Weights of a small mixture-of-experts language model, trained from scratch on English Wikipedia.
Size: width 96, 15.8M parameters.
Experts: 32 experts in each of 11 layers, 128 SwiGLU neurons an expert, a softmax router.
Below are experts of layer 3 (counted from 0) of a mixture-of-experts language model. Rows are named router (the router's row for the expert), gate (a neuron's input weights, with its number), up (a neuron's input weights, with its number) and show model dimensions 0-95. Each number is 200 + 40 x the weight over its row's rms, rounded and kept within 0 to 999.
After each expert's rows: a language model's description of what the expert responds to. This comes from a sample of Wikipedia text that the model never trained on.

# expert 16
router,246,148,187,276,160,200,178,167,174,215,219,148,194,179,130,175,168,145,142,233,142,177,195,181,248,210,228,155,233,231,167,214,161,246,227,228,181,152,223,206,282,219,142,216,266,192,151,203,171,303,203,223,219,242,279,219,216,156,227,141,224,201,248,242,279,172,175,204,156,246,187,181,179,237,131,154,237,174,185,161,213,240,151,175,230,240,237,273,237,183,227,259,233,265,170,194
gate0,164,163,268,259,161,278,179,167,198,136,199,293,208,190,175,202,255,289,191,216,162,163,240,186,210,175,175,112,250,173,226,287,196,117,210,212,109,219,255,269,204,157,242,257,225,165,243,208,190,234,165,153,181,176,234,188,190,193,245,263,187,210,225,187,193,232,197,244,242,223,210,173,234,233,156,198,154,227,155,267,201,220,177,144,205,160,187,212,156,159,171,195,171,175,251,232
up0,218,229,232,159,143,120,237,199,152,135,179,100,218,250,265,157,166,201,208,209,225,161,186,207,209,120,228,263,157,176,185,178,210,250,130,195,167,213,141,150,206,215,229,161,174,143,186,187,182,245,237,242,165,280,177,140,166,126,232,201,215,188,180,216,230,146,199,182,268,238,121,142,267,217,232,181,192,179,204,167,195,201,175,171,259,198,188,202,168,226,155,262,178,128,187,235
gate1,210,315,226,231,258,214,135,187,210,173,172,219,138,203,251,198,188,145,195,186,133,219,209,187,194,220,195,194,162,174,274,186,213,207,240,202,176,187,131,189,183,247,227,197,208,168,126,182,220,205,239,236,251,206,136,152,189,181,228,236,169,176,188,163,233,261,167,274,253,278,283,179,167,217,177,246,201,197,235,197,152,62,197,134,215,208,135,173,161,180,215,205,263,185,189,190
up1,242,180,211,110,274,105,158,167,184,166,177,162,135,162,217,164,197,318,239,213,209,177,260,131,251,166,154,224,226,177,165,198,149,171,258,216,231,247,198,156,238,206,223,230,214,194,262,217,213,176,188,228,163,197,226,177,178,169,160,173,193,169,190,196,126,253,224,185,132,220,159,239,210,273,199,183,201,245,186,224,216,238,115,208,176,119,206,208,220,270,241,235,248,219,186,203
Capitalized syllables opening names (Br, Dr, Pont, Bill), table cells like none or pipes, and occasional was or be.

# expert 8
router,250,148,182,282,161,203,180,169,175,217,219,147,193,182,129,173,172,154,137,227,137,177,201,181,253,209,228,162,228,234,170,216,166,245,229,230,177,157,222,198,283,223,138,210,261,193,140,205,168,301,205,224,219,242,276,216,209,153,227,157,217,191,247,242,282,175,168,204,165,242,184,181,182,240,130,153,235,175,184,167,212,233,146,174,232,243,234,275,236,185,227,258,234,270,166,195
gate1,257,252,163,231,177,236,168,147,233,153,205,188,207,257,200,204,207,261,177,179,150,102,169,196,166,191,163,160,162,186,135,205,223,199,255,233,206,151,181,151,250,177,147,260,216,149,155,204,179,160,164,203,270,142,173,201,223,221,174,190,227,190,146,214,169,120,249,182,177,197,218,167,184,138,246,245,183,200,210,253,222,151,230,190,220,226,104,214,190,190,123,235,166,142,313,218
up1,192,201,232,191,209,223,180,265,154,263,183,140,192,215,153,210,149,173,193,189,223,230,155,172,187,215,271,202,137,190,260,126,215,203,159,172,257,170,171,201,173,208,219,133,174,206,299,305,217,197,186,218,144,249,168,162,218,158,185,278,194,263,169,194,269,224,223,190,111,180,171,148,187,180,161,197,181,184,252,248,271,257,157,238,221,239,211,173,232,261,214,207,187,180,239,137
gate2,271,210,214,169,163,274,188,210,204,212,130,227,232,237,252,231,209,274,267,298,157,184,206,212,209,102,240,221,211,180,205,182,206,195,169,165,205,224,202,186,175,156,192,194,142,236,202,266,184,134,278,160,176,248,196,118,192,255,258,214,192,188,188,204,230,235,164,158,212,255,242,138,173,149,188,204,150,205,195,178,127,236,187,196,214,200,174,206,145,105,125,211,210,199,186,138
up2,212,178,120,121,170,156,201,157,193,248,163,183,188,221,224,232,215,238,254,194,190,198,224,262,193,178,191,214,140,154,142,154,236,236,247,197,261,234,251,239,229,170,170,148,134,262,114,254,160,124,151,216,245,268,186,185,235,231,215,252,158,190,204,205,137,287,179,196,154,232,251,208,232,230,165,234,201,113,198,193,217,187,157,151,130,194,223,185,235,192,249,162,176,225,214,209
Country and nationality words like Pakistan, United, Australian, plus opening parentheses, list dashes and pipes in tables and infobox lines.

# expert 18
router,211,198,205,168,234,289,207,150,277,245,250,236,129,170,237,219,150,186,173,223,173,247,202,202,162,173,228,147,241,226,166,169,284,237,164,231,249,158,248,210,243,152,158,241,236,185,179,252,128,147,241,161,219,223,186,194,174,232,225,171,151,107,208,209,176,149,178,272,181,151,187,230,239,127,253,282,144,170,261,199,189,225,196,228,246,224,237,219,170,182,215,217,145,190,189,178
gate0,193,143,269,201,235,198,226,184,148,191,222,172,239,207,179,186,194,203,193,156,184,221,203,154,248,308,190,144,229,238,154,185,182,175,238,176,187,152,175,227,196,236,259,231,209,255,194,221,215,92,204,229,285,207,238,273,232,189,201,207,182,203,85,180,227,220,212,167,177,128,180,181,224,247,151,201,192,149,181,198,135,163,296,175,207,137,206,233,202,199,257,154,251,136,248,186
up0,223,232,259,199,167,199,261,102,165,268,175,128,228,248,197,202,118,251,259,165,267,257,106,205,217,185,171,174,234,211,235,183,148,261,126,188,220,220,180,200,124,209,241,189,175,203,227,234,191,138,175,226,245,231,165,175,217,177,183,198,142,176,194,221,168,209,204,231,164,157,220,237,231,182,217,253,223,197,247,194,194,226,162,140,211,229,210,145,176,176,228,110,200,138,224,280
gate1,151,251,141,222,257,252,253,250,166,193,215,205,242,232,153,160,245,231,244,158,284,190,163,207,162,172,213,239,179,154,169,245,253,189,160,200,166,256,202,265,237,207,184,222,205,165,267,243,153,141,214,152,152,290,209,210,209,152,219,244,191,197,185,177,186,155,246,246,210,280,189,197,214,193,217,259,125,213,244,208,168,107,153,176,180,195,186,191,173,166,147,191,299,168,198,203
up1,173,146,240,238,212,189,128,188,158,272,244,158,119,174,202,223,204,171,148,199,180,157,248,217,177,164,102,207,187,190,309,169,257,216,291,205,239,223,187,174,169,140,234,277,174,223,230,199,271,211,157,146,177,168,189,230,243,182,232,275,183,185,250,203,214,199,194,168,203,175,211,134,151,197,268,139,213,199,162,161,193,173,201,181,252,204,220,155,140,226,197,269,230,179,197,182
Periods and other closing punctuation ending a sentence or list item, including ")." and ".", before a new sentence or line.

# expert 11
router,66,176,327,221,166,206,207,180,225,254,191,222,242,135,212,162,156,189,209,218,250,197,223,279,231,202,221,211,237,214,262,190,174,170,208,249,204,183,209,238,179,217,215,178,174,244,189,238,190,248,167,200,234,243,174,237,162,165,207,271,227,87,198,173,190,235,257,158,222,195,327,145,181,204,248,222,159,187,174,179,228,147,204,178,239,217,219,184,201,203,219,241,155,200,197,157
gate0,192,246,213,224,161,200,267,125,195,224,207,204,207,182,218,232,203,226,203,201,181,306,213,240,121,189,154,267,164,229,169,122,155,158,222,167,228,187,195,98,232,207,190,170,196,142,179,253,128,236,151,235,157,207,215,158,245,277,196,233,227,181,180,245,175,199,250,214,196,175,196,186,213,309,188,200,142,150,195,270,136,222,171,188,171,190,200,155,261,205,194,245,192,280,188,202
up0,222,175,117,171,169,164,152,169,171,220,135,229,180,153,209,184,267,210,204,192,131,170,211,192,109,111,170,273,141,128,217,171,205,208,227,174,158,214,213,132,199,229,248,226,214,182,221,229,185,191,185,196,205,184,178,259,214,148,299,162,169,189,220,194,195,89,181,107,180,189,251,227,114,188,221,170,201,164,257,156,229,161,241,235,232,198,236,184,198,241,216,164,181,183,182,206
gate1,144,231,237,197,191,304,168,192,241,167,191,262,104,202,156,152,275,187,169,158,175,203,230,163,219,209,307,280,192,239,167,192,139,225,216,169,133,142,200,193,230,217,176,193,233,199,203,232,190,183,182,162,196,200,214,150,112,148,180,106,232,227,151,158,144,213,213,211,230,188,264,184,176,179,192,159,173,196,206,239,214,251,176,192,219,196,226,222,250,158,204,243,126,214,137,233
up1,235,204,154,244,226,113,257,189,168,211,186,221,280,172,181,234,179,119,250,219,224,175,194,236,171,167,227,147,160,213,124,229,216,192,133,196,179,256,224,227,254,181,181,266,173,251,239,173,145,249,204,197,183,232,158,225,178,222,253,278,138,103,289,227,179,154,173,211,160,197,125,240,205,229,205,147,205,194,193,165,221,144,208,259,207,207,243,238,254,186,177,194,145,192,198,233
Digit pieces continuing a number in tables, coordinates, scores, dates and decimals, such as 40.2-197, 14–1, 9-15, −27.4.

# expert 0
router,222,246,207,209,184,175,185,217,215,143,243,242,222,203,162,241,190,252,217,229,228,159,190,153,298,232,187,193,266,212,242,216,173,223,162,141,227,222,177,222,126,270,210,233,123,206,235,223,196,132,149,265,226,161,269,177,217,224,241,198,218,251,211,237,126,154,192,163,150,147,138,193,279,128,176,271,227,220,215,202,224,169,234,209,191,207,191,111,165,218,165,279,235,201,197,240
gate1,192,177,236,163,199,243,182,206,242,208,127,217,156,253,118,217,218,275,251,214,228,239,163,182,177,216,220,205,208,212,191,228,202,150,177,192,190,210,159,219,118,212,224,282,131,211,246,199,233,277,219,179,229,171,179,225,211,206,201,204,225,200,208,160,149,256,189,297,155,186,224,273,175,232,248,154,248,164,170,240,249,237,270,234,171,176,75,196,197,270,264,204,218,177,169,166
up1,234,267,223,168,161,165,248,214,195,193,268,213,234,188,210,214,204,209,250,93,168,179,233,223,170,214,139,178,163,134,129,202,228,203,239,173,174,259,174,210,218,251,210,223,220,178,178,212,276,167,204,183,181,151,206,211,172,197,258,208,185,215,155,184,185,130,234,292,179,225,191,247,224,131,244,230,170,179,165,209,197,198,234,161,240,180,333,176,145,126,282,219,232,198,166,245
gate2,226,156,203,205,208,193,254,108,174,155,223,217,239,205,253,190,160,242,233,202,237,146,233,254,174,269,184,270,217,182,232,185,171,179,218,231,185,250,212,188,95,219,326,222,225,220,171,220,208,211,180,180,216,252,208,180,199,230,227,188,210,205,265,166,246,152,178,220,206,183,106,211,167,213,180,172,127,204,261,200,217,230,274,189,248,253,179,172,162,184,213,151,102,168,251,158
up2,222,180,197,154,287,280,258,116,173,136,186,208,191,236,204,170,194,249,190,214,213,155,299,160,170,192,190,239,196,200,235,223,150,204,165,210,203,211,167,226,198,274,276,191,181,155,216,203,221,177,123,252,227,245,316,157,161,251,187,197,173,250,234,195,201,210,166,182,184,184,113,241,204,231,209,216,162,189,252,220,155,133,277,203,210,282,230,242,199,214,209,207,165,194,216,230
Common given names like John, James, Robert, and short word pieces inside personal names, e.g. Ig-n-atius, Ern-st, McLar-en.

# expert 27
router,138,178,144,266,157,192,199,188,186,195,132,201,226,188,247,154,232,206,174,229,205,180,238,236,198,187,222,175,249,192,167,205,201,168,289,212,198,178,219,174,193,175,180,241,251,125,213,159,251,211,193,141,238,199,120,249,194,264,183,287,260,267,169,113,229,288,159,171,176,185,193,205,234,238,252,176,210,195,259,178,146,199,156,210,240,232,168,259,207,162,219,108,167,130,222,207
gate0,173,193,220,201,221,233,223,222,278,226,93,105,228,242,158,195,260,243,202,169,237,223,202,212,163,210,196,212,149,200,221,178,183,181,282,216,169,143,282,184,189,294,186,241,164,159,209,197,174,260,238,156,288,187,218,140,209,208,131,249,187,218,233,147,205,222,168,186,215,200,209,233,171,194,273,179,186,180,171,170,158,221,207,225,177,239,158,198,156,308,203,185,179,172,183,118
up0,272,215,220,157,168,219,168,242,171,191,276,148,253,187,162,195,252,181,185,195,186,286,198,218,184,159,252,151,264,167,286,218,187,201,220,184,169,206,227,158,180,195,250,152,183,216,175,298,262,242,203,236,211,120,207,194,204,192,143,155,234,173,188,279,169,192,206,258,217,246,263,226,192,188,191,210,205,184,203,247,119,250,137,129,214,233,209,164,228,224,206,259,292,199,226,201
gate1,195,242,207,169,217,246,188,218,141,157,212,185,241,189,135,259,196,297,216,227,244,227,229,222,207,264,222,145,209,152,181,179,213,181,200,189,241,240,220,249,192,204,220,245,251,240,198,234,190,226,234,112,276,260,101,179,231,166,207,204,202,208,194,187,210,287,238,213,173,141,223,184,223,204,179,221,213,257,224,216,174,254,157,287,264,165,267,233,275,196,147,264,206,136,220,221
up1,154,196,206,258,193,145,228,192,179,153,212,267,215,196,184,241,161,212,203,138,204,214,131,242,233,218,276,221,178,176,180,203,223,221,167,185,247,224,190,291,194,142,100,163,264,272,215,198,200,223,229,260,211,239,198,167,241,211,223,158,208,269,160,140,124,188,241,217,144,159,255,274,169,233,152,241,235,258,178,211,130,209,210,203,185,222,188,181,263,276,214,250,203,189,192,153
Inner or ending word pieces like ic, 's, ing, est after short stems, as in sandwiches, skaldic, brightest, bicycle.

# expert 3
router,214,253,213,220,269,189,236,182,195,235,136,194,196,219,165,303,218,217,231,196,231,208,219,192,171,202,194,280,159,154,201,195,347,210,184,143,212,213,187,110,212,186,275,155,96,250,183,213,177,206,180,197,177,116,240,128,185,210,224,184,228,122,163,180,207,231,211,206,240,227,188,224,254,221,153,158,186,178,173,224,165,134,243,199,188,190,189,212,199,198,211,176,161,156,263,161
gate0,190,153,190,208,184,250,198,230,168,185,183,224,188,203,263,209,151,203,176,199,151,294,214,242,209,187,301,138,161,194,197,187,271,233,191,249,206,142,250,282,222,148,208,289,269,197,133,146,217,212,183,190,261,224,256,196,185,169,251,225,198,201,298,127,191,215,238,169,177,235,137,216,252,231,183,246,225,205,222,198,285,198,160,218,214,164,170,257,174,152,183,196,167,235,195,184
up0,155,140,204,206,168,232,161,213,228,252,207,145,177,209,219,213,238,222,210,212,193,277,214,155,234,183,268,195,134,200,231,201,278,280,160,249,290,160,219,245,204,161,221,276,217,235,229,160,137,232,185,176,239,260,185,179,177,173,227,197,194,111,180,194,202,230,216,155,249,200,100,221,280,234,192,202,208,233,197,217,285,219,161,216,154,186,182,265,226,157,175,277,164,201,217,183
gate1,161,197,236,186,172,146,188,153,198,192,147,168,227,179,191,202,146,166,282,213,219,213,186,214,150,163,257,153,219,196,173,128,178,160,205,147,191,230,139,173,237,168,244,136,268,167,208,236,134,180,155,207,223,227,294,189,180,183,285,216,244,189,236,182,264,219,188,219,180,167,125,198,168,217,206,216,258,118,177,173,246,213,166,193,245,173,245,242,219,120,205,164,235,106,183,260
up1,252,142,170,284,185,200,191,124,203,191,136,245,246,241,145,198,146,197,183,221,237,255,224,263,217,220,196,188,171,205,278,157,195,210,257,206,205,221,275,268,183,260,184,252,269,205,165,199,244,204,162,244,286,190,212,206,216,233,226,217,214,221,231,174,204,221,227,171,131,195,195,137,235,170,157,202,225,196,257,185,178,169,116,211,94,127,219,239,161,200,170,178,248,242,176,207
Pipe characters dividing cells in wiki tables of sports results, elections and statistics, usually after numbers or names.

# expert 5
router,249,147,180,281,157,196,176,168,176,223,214,148,201,179,133,172,170,146,135,236,137,174,200,180,252,210,227,152,234,233,163,217,156,247,220,225,185,153,217,200,279,223,142,209,263,189,146,205,174,299,200,222,217,243,278,215,219,153,221,142,223,194,244,245,277,175,169,207,165,245,186,183,177,236,137,156,244,181,186,160,215,238,150,169,230,243,234,273,239,184,231,257,232,260,169,195
gate0,112,177,178,199,191,167,201,173,198,224,195,225,182,224,271,194,250,169,143,208,299,145,182,155,270,182,169,206,203,258,140,177,205,153,195,246,137,161,160,226,86,217,238,229,265,168,178,163,159,123,195,206,232,211,221,216,185,192,204,223,170,151,204,207,158,227,205,200,159,123,215,175,247,144,115,277,191,231,124,190,166,194,192,230,177,146,211,206,263,233,163,167,224,188,165,199
up0,227,164,216,129,215,255,159,229,222,149,134,175,157,247,207,160,247,218,210,188,198,184,210,276,154,174,155,208,172,154,245,194,190,185,129,201,219,190,243,113,222,139,133,199,159,225,187,220,228,182,97,189,256,157,213,140,250,213,167,100,211,194,199,199,203,228,163,300,202,222,207,165,126,282,233,218,231,157,235,187,244,178,233,209,244,214,213,222,162,155,198,173,200,266,196,186
gate1,159,294,250,251,160,147,246,227,138,228,164,180,272,275,164,243,209,165,171,196,211,193,236,171,225,204,161,196,194,189,253,191,216,207,132,163,185,155,171,137,246,199,247,235,241,205,185,170,189,257,204,159,219,215,236,165,223,203,304,279,219,160,180,183,230,248,187,135,210,127,145,200,195,201,270,172,168,278,234,155,247,197,245,211,212,219,226,193,243,175,262,239,160,185,146,216
up1,219,228,196,182,215,163,201,221,180,171,223,199,180,152,178,207,255,191,139,198,228,160,142,199,121,163,182,234,243,201,135,180,266,203,219,212,206,114,234,163,265,267,252,264,246,254,217,119,176,188,204,206,222,254,205,251,147,194,253,224,243,197,236,110,199,149,151,216,151,246,103,211,268,160,179,182,228,252,221,235,196,266,260,198,211,233,198,190,190,150,210,153,163,182,231,155
Starts of capitalized names, places and titles, plus in, single capitals and numeral starts, such as Azerbaijan, Salt Lake, Channel 4, Science Friday.

# expert 23
router,234,186,205,121,132,136,158,255,241,151,219,250,205,244,255,235,196,242,241,186,239,106,212,164,178,139,182,229,202,148,185,162,184,204,169,215,172,166,217,175,165,205,166,186,195,269,231,180,261,156,169,217,193,158,158,166,175,160,195,218,152,246,133,197,115,218,182,130,224,236,177,179,192,98,167,220,208,224,193,182,256,249,157,171,246,162,257,218,229,191,123,249,259,193,169,178
gate0,126,150,277,207,139,183,214,152,208,166,226,158,214,213,226,204,293,193,185,161,219,165,149,240,234,231,252,297,204,202,206,155,134,191,151,217,196,218,201,184,256,197,212,224,213,204,231,205,222,142,114,181,162,209,171,220,174,169,261,302,168,210,169,175,172,200,264,174,201,155,239,198,218,237,194,139,100,182,230,211,264,256,154,162,239,200,212,183,179,191,168,160,181,195,116,168
up0,162,126,270,171,197,167,256,250,245,229,209,188,205,132,201,209,198,203,185,186,175,208,233,133,196,233,167,243,235,241,242,179,245,210,196,200,137,272,212,225,243,182,223,296,139,239,182,148,151,241,206,263,178,189,147,208,210,248,181,166,258,194,289,245,182,171,208,116,145,257,132,193,268,218,195,159,177,218,235,213,235,148,133,176,200,237,234,146,173,187,207,256,222,240,175,186
gate1,243,183,263,104,212,145,186,207,250,159,197,244,140,214,184,222,184,217,173,212,231,188,168,254,195,230,182,186,220,125,190,169,174,213,185,190,220,158,192,171,202,202,203,196,253,222,186,100,103,202,223,250,182,225,195,188,120,250,187,222,80,196,192,166,116,130,258,216,210,126,185,195,188,214,219,256,167,229,271,153,193,201,243,173,271,165,229,198,160,248,163,255,212,204,181,192
up1,140,258,228,174,182,187,192,253,273,211,222,181,206,251,179,195,255,232,237,261,213,143,257,179,163,216,265,223,182,274,256,246,225,179,290,202,199,293,253,221,250,161,183,252,162,209,247,203,272,199,182,202,183,126,169,265,275,166,209,224,256,228,214,180,245,194,180,229,151,195,183,206,163,211,157,147,148,224,123,167,172,212,164,172,172,164,233,236,171,161,254,197,190,170,192,252
Suffix pieces completing words, often in headings, titles and tables, such as Com-ment-aries, Sec-ure, Eval-uation, Direct-ing, cons-ulate.

# expert 12
router,205,195,171,216,150,205,188,204,154,210,208,120,136,111,133,204,250,151,186,221,203,186,244,188,270,236,175,212,183,169,200,234,174,225,234,217,153,167,191,113,214,167,137,238,247,226,183,250,215,274,193,107,137,231,215,201,229,238,265,162,242,169,189,148,221,150,196,246,216,222,242,222,167,226,151,184,237,179,130,216,180,248,130,225,229,188,251,267,211,260,209,259,223,253,156,191
gate1,174,156,198,257,139,189,234,187,134,103,259,192,258,183,171,258,213,250,197,212,253,150,219,197,240,197,233,243,212,236,137,218,174,167,205,232,208,176,169,289,232,143,179,225,180,236,195,163,208,152,192,203,172,197,227,218,193,174,175,218,290,191,183,186,186,173,227,268,236,172,186,237,303,144,259,179,237,215,249,147,215,202,247,242,206,288,293,178,181,217,155,251,170,215,163,201
up1,138,121,196,206,168,241,179,230,204,161,260,214,236,198,268,210,277,227,178,207,188,226,263,242,208,238,159,195,137,236,223,225,177,224,160,242,146,210,240,198,164,166,87,206,110,236,202,241,246,184,180,203,210,191,173,240,169,231,283,209,181,198,206,181,257,136,226,188,125,202,143,193,212,162,242,144,169,261,228,242,159,265,171,178,202,211,243,133,247,204,179,239,151,192,214,255
gate2,222,209,217,169,181,216,347,199,214,234,99,188,200,128,253,204,176,178,173,192,225,221,164,174,189,172,75,160,232,208,187,194,151,251,235,221,160,187,147,141,238,133,263,179,196,142,227,259,188,218,201,196,223,184,168,150,281,234,221,195,128,185,199,222,145,146,196,216,162,184,185,198,214,241,158,200,215,232,204,235,146,191,258,197,177,248,226,127,208,196,164,191,179,237,234,213
up2,179,204,218,194,195,218,153,237,174,191,258,264,170,224,181,186,153,207,238,227,173,255,260,225,181,173,200,241,161,197,183,187,237,142,234,164,248,160,171,193,198,279,157,256,218,226,170,199,212,155,234,289,187,193,205,238,122,176,197,202,242,193,173,208,186,228,205,192,210,232,188,230,270,153,265,198,160,146,158,253,224,245,206,189,199,187,262,290,220,142,252,213,289,119,151,311
Month names and time nouns like weeks, day, century, usually after on, in or a number, in dated narrative text.

# expert 15
router,167,250,170,215,120,195,156,191,178,183,221,245,202,211,171,236,202,229,189,192,285,149,230,187,243,197,167,179,270,229,168,266,216,175,176,234,228,207,203,245,226,246,162,240,111,142,179,162,206,97,140,111,152,170,215,144,210,172,168,250,268,240,233,198,269,240,192,196,181,222,191,227,182,264,155,258,231,228,188,180,158,136,183,190,157,263,130,168,232,185,230,156,216,172,183,196
gate0,181,169,104,140,192,169,225,178,271,196,224,187,190,190,208,234,190,206,234,185,246,174,165,249,203,206,126,182,238,175,220,203,241,248,170,181,168,280,185,171,223,249,226,166,161,215,122,218,148,168,212,264,174,188,258,184,203,198,178,119,230,184,230,185,195,152,183,177,262,207,194,181,136,177,207,179,194,214,152,231,144,185,109,142,173,164,200,120,151,256,173,158,291,197,111,157
up0,254,202,180,187,218,259,196,223,209,201,259,207,202,138,191,224,219,220,158,165,179,134,203,186,189,159,160,179,158,211,280,159,172,198,253,190,195,294,238,175,176,224,164,107,184,238,189,144,238,130,161,150,153,162,97,222,216,210,278,211,271,213,219,182,189,257,174,243,188,172,227,209,227,229,200,174,193,148,158,195,168,161,178,196,168,216,205,185,259,122,241,228,292,124,161,209
gate1,190,222,185,167,163,252,241,185,175,202,208,179,191,195,211,201,119,273,197,231,258,197,189,229,188,89,198,156,194,255,149,177,173,105,244,186,120,220,168,177,214,181,200,206,244,101,168,168,226,241,141,189,211,174,306,259,177,235,255,205,180,161,195,178,140,155,185,269,206,194,230,162,87,126,143,179,187,179,223,186,224,199,220,163,183,188,218,199,202,158,231,218,189,211,224,187
up1,161,139,226,209,149,214,194,157,188,245,216,196,237,270,253,199,185,253,210,263,220,225,136,268,233,235,232,239,234,190,232,284,200,232,236,145,200,203,185,199,217,151,254,213,173,150,134,172,199,191,237,190,198,191,270,207,163,180,136,239,142,251,211,168,276,116,198,220,187,210,162,197,181,112,142,170,220,224,190,190,187,172,272,191,111,189,141,185,187,153,154,267,144,203,219,174
Ending pieces of words such as s, es, ed, ers, ly, ians, in widens, deepens, inhabits, anthems, Turtles.

# expert 29
router,259,244,266,213,183,188,186,179,190,194,177,223,210,148,214,247,162,210,271,174,225,161,236,270,250,179,235,120,176,199,247,142,176,117,267,243,192,150,158,257,220,201,165,190,174,154,307,181,233,131,237,244,226,177,156,231,239,182,158,212,185,235,190,133,228,205,166,171,217,225,194,172,282,215,245,251,261,168,149,223,210,241,191,165,194,242,160,197,282,189,169,161,233,167,166,203
gate0,162,170,193,193,267,202,154,226,212,182,177,208,155,218,204,163,162,159,172,194,174,247,260,148,225,281,197,212,59,157,181,151,247,217,169,239,209,190,201,192,242,217,169,188,215,211,186,144,237,183,150,184,201,261,225,166,208,250,326,132,241,143,193,235,207,159,225,172,187,173,204,226,287,267,219,128,224,233,218,207,252,251,192,226,261,207,227,217,167,233,227,150,220,161,183,214
up0,289,273,201,264,185,165,196,225,220,229,180,196,252,229,228,233,201,237,264,182,214,150,166,290,156,134,209,234,235,220,195,227,223,193,174,217,196,200,154,182,221,216,305,178,134,141,239,135,250,245,240,219,208,244,173,233,160,195,147,300,171,171,165,172,225,244,161,197,283,201,267,259,137,190,261,196,216,244,253,162,183,196,198,147,239,180,160,210,172,213,195,209,189,201,184,215
gate1,213,275,268,159,219,122,221,205,185,219,203,193,216,222,139,235,192,204,232,162,143,187,184,231,215,279,189,218,297,212,232,210,233,239,178,243,227,225,259,205,199,166,235,143,154,302,203,177,232,223,154,259,184,203,222,216,155,148,146,185,163,185,183,200,89,239,175,199,270,251,188,219,263,212,245,182,192,252,193,202,217,175,236,245,267,242,127,228,228,204,211,134,199,191,145,188
up1,186,209,245,221,158,225,231,168,219,205,277,239,187,230,168,194,188,222,213,163,228,148,280,192,264,239,235,169,120,220,186,172,155,268,196,217,169,203,247,192,210,288,51,229,154,182,140,257,185,198,258,158,141,195,209,201,223,185,218,140,250,217,225,227,264,220,173,144,194,209,146,158,225,212,213,186,262,163,260,190,175,159,204,167,231,200,192,151,196,193,228,205,280,239,239,217
Vowel-final pieces ending foreign names and taxon names, such as Lufthans-a, Aranm-ula, Lacertoide-a, Rahay-u, Chirost-oma.

# expert 13
router,134,244,159,120,222,165,189,197,204,161,171,297,242,190,246,186,220,214,219,223,290,255,167,165,236,195,233,208,93,199,216,258,184,165,160,204,215,183,260,248,168,172,239,211,229,180,202,181,214,175,162,210,213,144,102,268,226,275,179,203,198,234,205,223,172,215,198,211,219,233,183,174,143,246,228,236,213,254,250,187,189,216,169,212,124,208,202,91,206,138,177,177,211,185,206,268
gate0,209,197,246,196,165,199,131,187,207,146,165,163,221,276,251,148,239,275,255,166,231,229,237,194,224,194,204,200,220,192,211,186,248,179,83,238,175,156,229,219,207,179,250,175,237,206,269,178,191,233,144,300,167,164,234,218,176,179,193,210,163,220,272,159,216,202,166,287,227,174,160,228,267,265,213,206,155,249,211,232,163,239,255,216,246,246,148,154,151,228,152,155,174,180,232,216
up0,167,196,200,171,234,215,250,222,97,178,240,218,215,179,186,285,255,193,240,263,219,256,224,225,125,190,233,229,137,196,201,216,165,204,209,198,256,226,224,213,205,205,263,219,232,252,204,144,214,223,135,131,241,208,164,192,166,262,232,180,240,183,132,116,175,204,252,149,227,198,252,223,167,169,153,222,277,178,227,197,235,130,225,196,181,175,247,230,178,186,164,198,213,79,219,234
gate1,91,253,148,240,204,227,242,121,224,168,199,191,181,128,259,260,234,224,194,231,160,151,238,311,237,189,193,190,170,141,247,201,164,248,192,324,165,231,238,257,253,177,241,250,214,166,222,155,169,184,204,213,266,201,187,248,183,225,207,184,278,219,206,197,194,175,251,214,178,193,177,233,201,200,139,190,222,199,154,221,190,200,234,192,219,180,228,198,183,210,212,145,184,121,146,235
up1,149,216,197,248,228,248,211,108,229,247,216,213,186,157,215,211,203,178,146,206,200,170,180,239,200,235,200,197,156,212,187,209,193,248,229,262,198,159,195,265,258,194,208,233,200,213,263,203,136,221,151,273,263,240,185,218,184,285,156,224,217,179,294,178,165,166,221,254,216,223,191,243,238,285,172,161,219,193,153,177,113,195,207,238,205,257,242,192,121,246,174,121,179,178,173,284
Middle fragments of ordinary English words split after a short stem, such as impl-ant, dec-ent, ref-urb, pro-fit, pl-at-oon.

# expert 2
router,247,190,165,175,154,173,208,160,152,160,155,172,195,177,201,209,168,289,281,198,206,237,233,212,100,190,230,180,204,170,152,138,234,216,187,190,184,202,160,167,117,193,245,268,234,157,223,159,262,157,219,267,181,246,192,273,238,211,277,175,192,240,201,192,235,243,191,271,234,177,149,249,240,169,219,190,207,209,170,137,266,186,202,172,185,187,144,225,144,176,257,149,175,139,157,235
gate0,213,132,251,166,176,170,254,275,239,195,172,202,178,175,207,172,223,168,211,234,152,230,226,143,196,195,89,215,205,166,149,187,254,204,172,133,261,221,230,244,159,204,217,145,211,149,298,234,237,114,266,204,191,197,221,244,242,189,209,202,230,319,218,172,224,182,170,215,242,175,226,239,249,219,182,231,137,198,178,254,266,219,188,202,189,178,210,209,206,124,155,200,264,183,184,174
up0,190,151,178,196,217,124,221,184,213,232,167,186,203,177,253,209,197,184,186,192,230,220,192,254,187,196,226,186,154,176,105,116,269,219,223,170,202,211,266,166,201,289,211,215,202,257,144,244,230,234,164,262,169,178,175,163,223,193,201,181,246,192,221,197,191,146,283,216,218,205,251,266,248,240,306,173,227,224,274,161,227,220,168,135,216,229,187,201,318,261,167,181,204,219,163,213
gate1,280,252,213,267,198,160,288,190,152,250,150,200,195,237,184,227,187,170,226,140,280,202,186,224,238,216,212,194,232,192,208,226,252,193,272,244,225,223,186,211,163,263,255,279,188,214,247,181,276,174,242,285,208,227,181,110,151,212,211,265,174,232,210,171,202,143,202,213,273,114,181,194,248,185,224,186,155,267,230,211,191,139,260,171,230,224,186,226,192,214,222,182,160,223,203,212
up1,182,194,219,211,184,202,203,272,150,193,224,248,158,271,264,194,183,248,228,244,216,233,223,232,207,181,190,217,192,213,231,126,237,251,152,196,186,244,175,212,147,150,178,211,235,202,120,120,240,198,181,136,232,246,213,194,284,195,234,163,169,145,168,172,185,220,188,195,170,117,208,263,256,191,163,158,205,171,130,255,189,249,201,176,230,217,156,242,182,193,284,138,162,111,267,221
Syllable pieces inside proper names, often right after an initial capital letter, such as B-le-kinge, McL-ar-en, Greenw-ay, Ber-án.